config.yaml
n_layer: 11
d_model: 320
n_experts: 80
experts_per_token: 3
d_expert: 224
d_shared_expert: 448
activation: "gelu"
moe_layers: [1, 2, 3, 4, 5, 6, 7, 8, 9, 10]
router_score: "softmax"
normalize_top_k: true
routed_scale: 1.5
balance_loss: 0.00219
balance_bias: false
router_noise: 0.1
n_groups: 8
groups_per_token: 2
init_std_router: 0.00876
lr_router: 0.000524
n_head: 10
n_kv_head: 10
head_dim: 32
vocab_size: 32768
norm: "layernorm"
norm_place: "pre"
norm_eps: 1e-05
positions: "learned"
qk_norm: false
attn_scale: 0.177
tie_embeddings: false
parallel_block: true
init: "normal"
init_std_qkv: 0.0286
init_std_o: 0.0355
init_std_up: 0.0409
init_std_down: 0.0409
optimizer: "soap_variant"
lr: 0.00689
lr_mult_qkv: 0.7
lr_head: 0.00702
grad_clip: 0.5
warmup_steps: 200
schedule: "wsd"
decay_fraction: 1.0
decay_shape: "linear"
final_lr_fraction: 0.0
batch_tokens: 131072
seq_len: 1024
doc_mask: true
train_tokens: 1102000000
steps: 8408
dataset: "wikipedia_en"
Below are experts of layer 7 (counted from 0) of a mixture-of-experts language model. Rows are named router (the router's row for the expert), up (a neuron's input weights, with its number), down (a neuron's output weights, with its number) and show model dimensions 0-79. Each number is 128 + 24 x the weight over its row's rms, rounded and kept within 0 to 255. Numbers have three digits each.
Before each expert's rows: a language model's description of what the expert responds to; "mostly gets" lists some tokens that are sent to it at least half of the time. This comes from a sample of Wikipedia text that the model never trained on.

# expert 45
What it handles: Greek-Latin word stems. Learned stems and prefixes in scientific and medical words, such as neuro, psych, pro, micro, inter, serotonin pieces.
mostly gets: " neuro", "ogen", "icro", "ograph", " aut", " psych"
router:103163071087113139120164098148108119152097135196136095151133146137130141119139127125143131164156135155122159147154108152053136101093129143095125076137111149131138132110142164123134165147139162102094162119121106073136184079120104079107113139
up0:132082106110155082132127110124153173158096119119128080110154114157130117088114095142133102145118091168114142186113119167088107122103105134096127154156138203130135108134118072108129117159102135110139137126162169126140163180110127123124141163
down0:138136101166114111135080143143135109147162119145144142124125138149102051121137151137109128149168111143146139146114126148154132106140112069117167120122143139125159142082118135133169123083145117084103116107133106147112093105167100125110159054

# expert 51
What it handles: Head nouns after articles. Content nouns and title words right after the or of, often in maths, science or titles, such as Circ, Lost, coefficients, chairman.
mostly gets: " Circ", " pot", "mathbf{", " Vol.", " Category", " cod"
router:078118157110118170099127141148111146174094148091103149092118112087113082093153129157120078128146144146186126093126124164130085096142153156163131121144122124131137115117124128138164124125176161111119104159138134155127126107096078094151077152
up0:137101117161150131098139122138141152144131105110108126145150102143138141105152099145110149161125086125178104124113114104114141130134073100174139156121171119127119129131099131079159141129167132166152199097116168143118072112111176153118137120
down0:110153101168119150142163100175152114101118123141123134127084164083118077109171137143135118090125184146131117144103154110136122129120101129091101093149154119140139088122075146146116132107076161135103102117162121112146096093140116149146165123

# expert 30
What it handles: Digits in tables and data. Number pieces inside tables, scores, coordinates, statistics and money amounts, often between pipes or after decimal points: 6,771, 34.583, 4:55.13.
mostly gets: "0", "48", "33", "73", "51", "53"
router:147085128142154116149170103162131140136186124125114113090157135139129140133108155102128154102143148138104133096110145137117098140108138110068163144134157133157103139166116076144148126133123088150130139107121116114138111128151137158103122119
up0:156096169086146135120090163149137123140093123152101148109125121129066095129140126120127129125112150148136151128128167131169156166158149132105128121123113167124151104151141064105181120104155113100124099161113096115149095105149106106123138114
down0:139114171126106135147092155094080154151125135141126143151179146121111130114132135145125118168125112103106114149178160086140139155111127115160101115126127137124171135081153126120084137096142132151112152122125110135163140134142156166097154100

# expert 34
What it handles: Closing brackets and quotes. Closing parentheses, quotation marks, braces and brackets ending glosses, titles and nicknames, e.g. "to go"), "Magic", (ranked 201+).
mostly gets: ")", "\"", "}", "\",", "]", ") and"
router:110105133155123140116138159139154188171158118097122122161131093151143109115124107119129113112150170098148135123152142133094097124144123106139102117128122112111121142156100119162100148137099101159120120129133114144130127135160095132142141137
up0:130122126117149110142162104082112184122127165155103107126109138091121117132094160144154150149135173106146132098110109149102146163155138101141111134122160113133084164168111102133104135134088143077162112124140137132100092173126143134146116095
down0:131110121145146168105061144112119104095117109130148133104137096152144164160138158087129118126160118152124132144138136135117113109101091131139133174121138125112146139187122127175088077136110142134132147166144089089145094141113157169100109105

# expert 49
What it handles: Commas and and. Commas and the conjunctions and, or, but joining list items and clauses, such as find, understand; effective and functional.
mostly gets: ", and", "s,", " and", "s and", "er,", ") and"
router:094151097160150134109109162135172152150142172126118141088144133122154171143106163140149128158143137141107198138161125120083134121111094147150104126141152085129164135121126126102144177160137115085130121122107079123162155132151118140111136141
up0:152161118149178143158097149141110113136134116136115124133137148113148118103107149103116142132096091101112145143116140125117132169156111159140121113097167088145152153145140122135156151122143124151157110167121127098100096099129142167164150111
down0:138147162111131127144109096129139145106083128145141109163107120134166052175155143082107123140156125130149138091124150130087130156142145098120126115159126148142093156142132143134148146104150100146111102117118164156108128125138122109130086153

# expert 48
What it handles: Biochemistry and anatomy terms. Chemistry, pharmacology and anatomy text such as protein, receptor, enzyme, chemical name pieces and organ lists: adrenal cortex, olfactory, -ic acid.
mostly gets: " protein", "ic acid", " receptor", " neuro", "- Phylum: Chordata", " gene"
router:114108123131135146126124116130091160168109194110106131160118114114083142160130070153126141152148150126121144143166112143073169123154143168141127113137156097085192112133069107111120156170155099124091140131121113141127160150119118113122095150
up0:136149150128129141145130081118138135133067114138115100102135159130119159129124127154145151121116167128105094155117086131146128152126159127126117138169146105156134167111136104159125138157119129121130116112152140135151143093108120105112105156
down0:144152119118130117108132119102104133179130130149129108099111132163142173136173102116140115148103113121149148158177110064128129146169121118122181150115130093134129122137145142125148101142169141129130112114112130149150166184100131117174116165

# expert 9
What it handles: Article and infobox breaks. Paragraph breaks and heading equals signs between infobox fields and new article titles, plus coordinate pieces like °N, "(born", "is a".
mostly gets: "°N ", "- Born: ", "= ", "Population (", "- Died: ", "- Elevation: "
router:146142138138144095133138139163132114140111118086132141148140110162091162136116136156159145131119117121114097101135116146132126181149122089104106105135132129133103160137120119135112158129131100142137122189130141151115087083187100129123142133
up0:147099134147134118098175142141135168097146104094134159150134081162117104122157183154130154092116103129111133122106087162134130126143097092089125103104192112167135118133124111129140075098117098112152078106163150129104122134149099116163159107
down0:126126171130115115115136150143153122130171165151154117139111102134117130121150137134118107140145128160119130108125126113099078122132144168145117075104109116119138147079116159150147112172133195154130138141081158113201125120111090126125123127

# expert 60
What it handles: South Asian name syllables. Syllables in Indian and Pakistani names and places, such as Bh, Singh, Khan, Shah, -pur, Rajasthan, Mahatma.
mostly gets: " Bh", " Singh", " Shah", " Khan", "agar", "ullah"
router:095151116125136134133126116110134104102132125092117137137115116151070105193107113157142102091095123177105133162104144113101179166141100161122138136157108134127143103123142124111136157146130079149184158154125121158118097137127092089171159146
up0:130132134159131128092131153142092161125165159106101154160104098115104104127129131143142133095150124142118114066120101161134149085103135163107113174120139113144122086104089117102130129147124088138177140126126143160143101101173069119155104128
down0:122158130114120149151119118121128127117142116143089102125108104097118105124120117108143161132123103132127124134171143097160108109124096115104152115163093154132117162169122132125110148150161143164104156131111125084139116156106132111099160137

# expert 33
What it handles: Acronym letters. Single capitals and letter pairs inside acronyms, codes and call signs, such as MVNO, CVB-41, WNYW, DRDO, ICAO codes.
mostly gets: "_{", "A-", "AN", "CC", "AC", "D-"
router:145106173111087144107161155123094186144130156124110108134116093115156145130157140160135133132184123139159132114119150141146124120148126115141157136143130082080158090145118155157149097134129179115089090131126133179136101114103121136146124138
up0:156101145184097107122109099129122162096133127126151136142145106129120140092129101149150130084094122113172074133075125101083126146134130126112145109136098132101091083138136076103129143143169181143114137130118163120126140138121146140145148111
down0:081143129121175138132129082154083126163138132156128125127134137128141141132135131155131165125135123142123116065146126133166121099170121095120113107118114125128102190124131134128139121141114141128174123119163169119188140157117122114118092106

# expert 16
What it handles: Number punctuation, odd bytes. Thousands commas, %, unit words (ft, cm, mph, pm) and number separators in tables, plus stray byte pieces inside non-Latin scripts.
mostly gets: "%", " ft ", " pm", " p.", " cm", " mph"
router:129092143099131135109159128169097132197120139139085109152126078091096144113105152113138159134188111118130124087110130120168100138089102131152169118137108086122124106145110150151166090149109145149153149133084121154113112165133161125136154147
up0:126112113207151106151134096113108119115134102114158087150069126088113111099134112164130174113115123077129106125091116141146128131075113132130163106100152135134094140099108144145113140123122144130145140137096098133143167132147099102169115094
down0:096103125133122152159126112118163157127167161097106156115092107133136106094135127126097133162128135117126151129116111120146143136103106123113118127135142102115118121147118099068144123139156143153122134084090163185126123144080118114112115154

# expert 23
What it handles: Line breaks, year digits. Line breaks after sentences, headings or table header rows, plus the last digits of years, such as 1-976 and 2-012.
mostly gets: "andidate | Votes |", "|---|---|---|---|---|", " % |", "| Year", " or older.", "| Pos | Team"
router:155136122120131145139130129118110109085122140147105092136115126105149161180132123129096096127172104130116152163172162088127120078085138070132116187143128096117115164088140160132127083135094104103134146129102099055134136133138158145158132144
up0:180118131110169090134132119137108155175128089135130118107093147117143126126154171153131118132149166105127130102132142122121145177109115099108124127113101089125103138150105139140141161168125136133120111141106145138144127155095127140101106128
down0:104116143088142156126119105150106136121102135135166142157107122114082123045096086126104167144122124135102135162106107111151114138163151112123204125139121139079137149172109185136077114138132119126141113142170113143121119145118142164135102129

# expert 20
What it handles: Name-initial pieces. Capitalized first fragment of a personal or place name, often in lists or tables, such as Dur(rieu), Bor(chert), Mel, Dan, Torre(ón).
mostly gets: " Dan", " Mel", " Sam", " Mor", " Ol", " Pat"
router:146110174135123179094118117141152158175169110134107143131145110078136085123172115139118093103097162096153118115106119177142118136095125159166120126170101163143110103094145113131153135147146133149118095171153156162140107115135121098144098155
up0:111127120147130113118142125162148153132149212138114157151135114178108134108117141107103155140109130097117099105119143120177117148158109140099132126092132127153120151129106125081193060105117163161164156127169154106100113117147090155105145138
down0:079137123118157164122136125134158141160077166149120168157182139108131121139104139097106136139125152118117139136117130115106129137115143118151155076118123117168089109129123110138118100140145101157147092133092121119112074060071145119091149109

# expert 55
What it handles: Descriptive adjectives. Common adjectives before nouns, often after and or of, such as new, local, social, political, modern, older.
mostly gets: " new", " local", " military", " social", " modern", " a new"
router:126125148110136145111141129168121161127140116163146175107124093099139125149178136160145135149175159129173152063120132137168122142150146158151130100108095124128136100051112141147152105095145143128118138117133119117138140129086109075133105138
up0:158103094134166115112093124176153101151119122120122125115070083130126130142178158127111131129089148092119154123143070113100149147113075106140139140117159122138149126172153103144168145143164110128162143123167167159156132149131126127146154152
down0:165140190123092119150093094130156155116126137110110078174128128142109121142167146142130085106129132092137185124086174136117101105153161121107135121097156119181147150095123078116144175134173115074150136087131085127121114102140146110141084112

# expert 28
What it handles: First names, name starts. Given names and first tokens of proper names after a pipe, comma or at, e.g. Jim Brown, George Mason, Austin Peay.
mostly gets: " Chris", " Chicago", " Tom", "- John", " Sam", " Steve"
router:096137108152133161105108118106162166097162138151133152135135128121107114137175107107163075120092146146131106101120149158138102166085119152167139136133124186133183116104150147163141123095095111129131115145130149154108125127095122129134103106
up0:128116118153101132123143109098143126108162097131109080143125136162119103130126083123112128128087120139115146111118150150177132127100157111130089123149112143131108158135099111132160109130148197093127119140118132161125132115140118156139074094
down0:178107097116106117148109132145134100102115122189072100135096117068095152103113159115122150116100093107148181120117147119095133137137105071134154122140132126138149095145125098103121132123104133126111178171163152098135147105183159099151147153

# expert 0
What it handles: Personal name initials. Initials and first names inside personal names, such as the C. in William C. Gibbs, the U. in U.S., or D.C.
mostly gets: " U.", " J.", " M.", " A.", " S.", " Henry"
router:130115167116162132118109146101167141090115136083137149160127124122143084123114135161128117122134112112151151140140146157123101141099098140141144089165109147135123140126124105164126077150128141149135066096126110134135097100150101113140088110
up0:087103114186134143164127091106114113107125118142081136141067173104146149140101140148161139125120096146102105121131126073121114111122170177189146179148146129131136131133123097171093091133125137126142071153141177139135120112138091124091160067
down0:108090065140116098112131145127101157116141115155102109122126149152125143130113163143148138105139112147099090125134125116113122110140135127144128089128161113091151154135180126124077116168111085109144124113119098121133141115172207140135142137

# expert 19
What it handles: Arabic/Turkic name pieces. Pieces inside Arabic, Turkish, Persian and other Asian names, such as Ay|y|ubid, Qur|ay|sh, al-J|a|afari, and letters ğ, ı, ð.
mostly gets: "gh", "erbaij", "ð", "ğ", "raq", "ah"
router:125120149150129153185160129077122128066114130125075136135139134142109143173126145130153165134096102158095150124094112110133160078131133160153147168122088129154130159141142086130132111147160172102131130139105128178122093137157142143146143104
up0:110136153080122136136092081114156143129103143114160131105097135144092113096124097115105070134106101089108114147133105147099173071126166132122110149135159159123108122125155097136119071183119110119104102106123126151135151079136166074122123134
down0:122175133109118101064169131128114137120121140139100134163153122107179122095110147129144115137120140155099134104085143162171104160106098103108133124093079102141142116151130134186161137092134161123125104109125132139080128160137118118144144188

# expert 27
What it handles: Table cell separators. Pipe separators ending cells and rows in wiki tables of election results, climate data and succession boxes, plus See also headings.
mostly gets: " |  |", "% |", " |  |  |", " |", "\" |", "a |"
router:118085155087114111097142114121111145148116140130111086149142112103102144143113147111125132139074128104105149152169120134105122143139122136089154173093155137132107156089148132129131173110153097097130146113109145137159094160137181170107133105
up0:126138128166159094139153139121150116065201150123136145109139138119147118127163083163149124124067082097134173145125157142115157129129129152174106103139173183139108100159118128159139141083140134154120171111078091129091107108119142168096156097
down0:164120160094134083183102141126109116145093131135145107096123103115134169104122139122139114116110092136168120123127095154130178116135139093078093126158138107151098114148142117134106140151131134119117095082162106127122161100137136150106135107

# expert 47
What it handles: Counted common nouns. Common nouns and unit words after numbers, ordinals or articles, such as -year-old, acts, households, metres, playoff, sequel.
mostly gets: " metres", "-year-old", " m freestyle", " kg", "-year", " km/h"
router:115111148127133128094133135130085169156127109176129150119094126119095112132143102122108111102146163122157129093130104173163125130139133150145135113106096100137126099104073159109169133134142157147109145108120124154140144147105139086104123121
up0:133115091148143107129166140130152112142096096115144121113091099135137168122129109137154108132109112143063112146130108125117124113165143112091098148108139131114126117113065167137096129159126183102134108133134159122146127181105120103121148102
down0:100113140107118114126126121141102131064145137107146151137156141143122136147083101142166121113156094129145157107130129148132153133107161155123151124071149102114079135117122120149126060100176120130134129059143094085148148077140117113111135133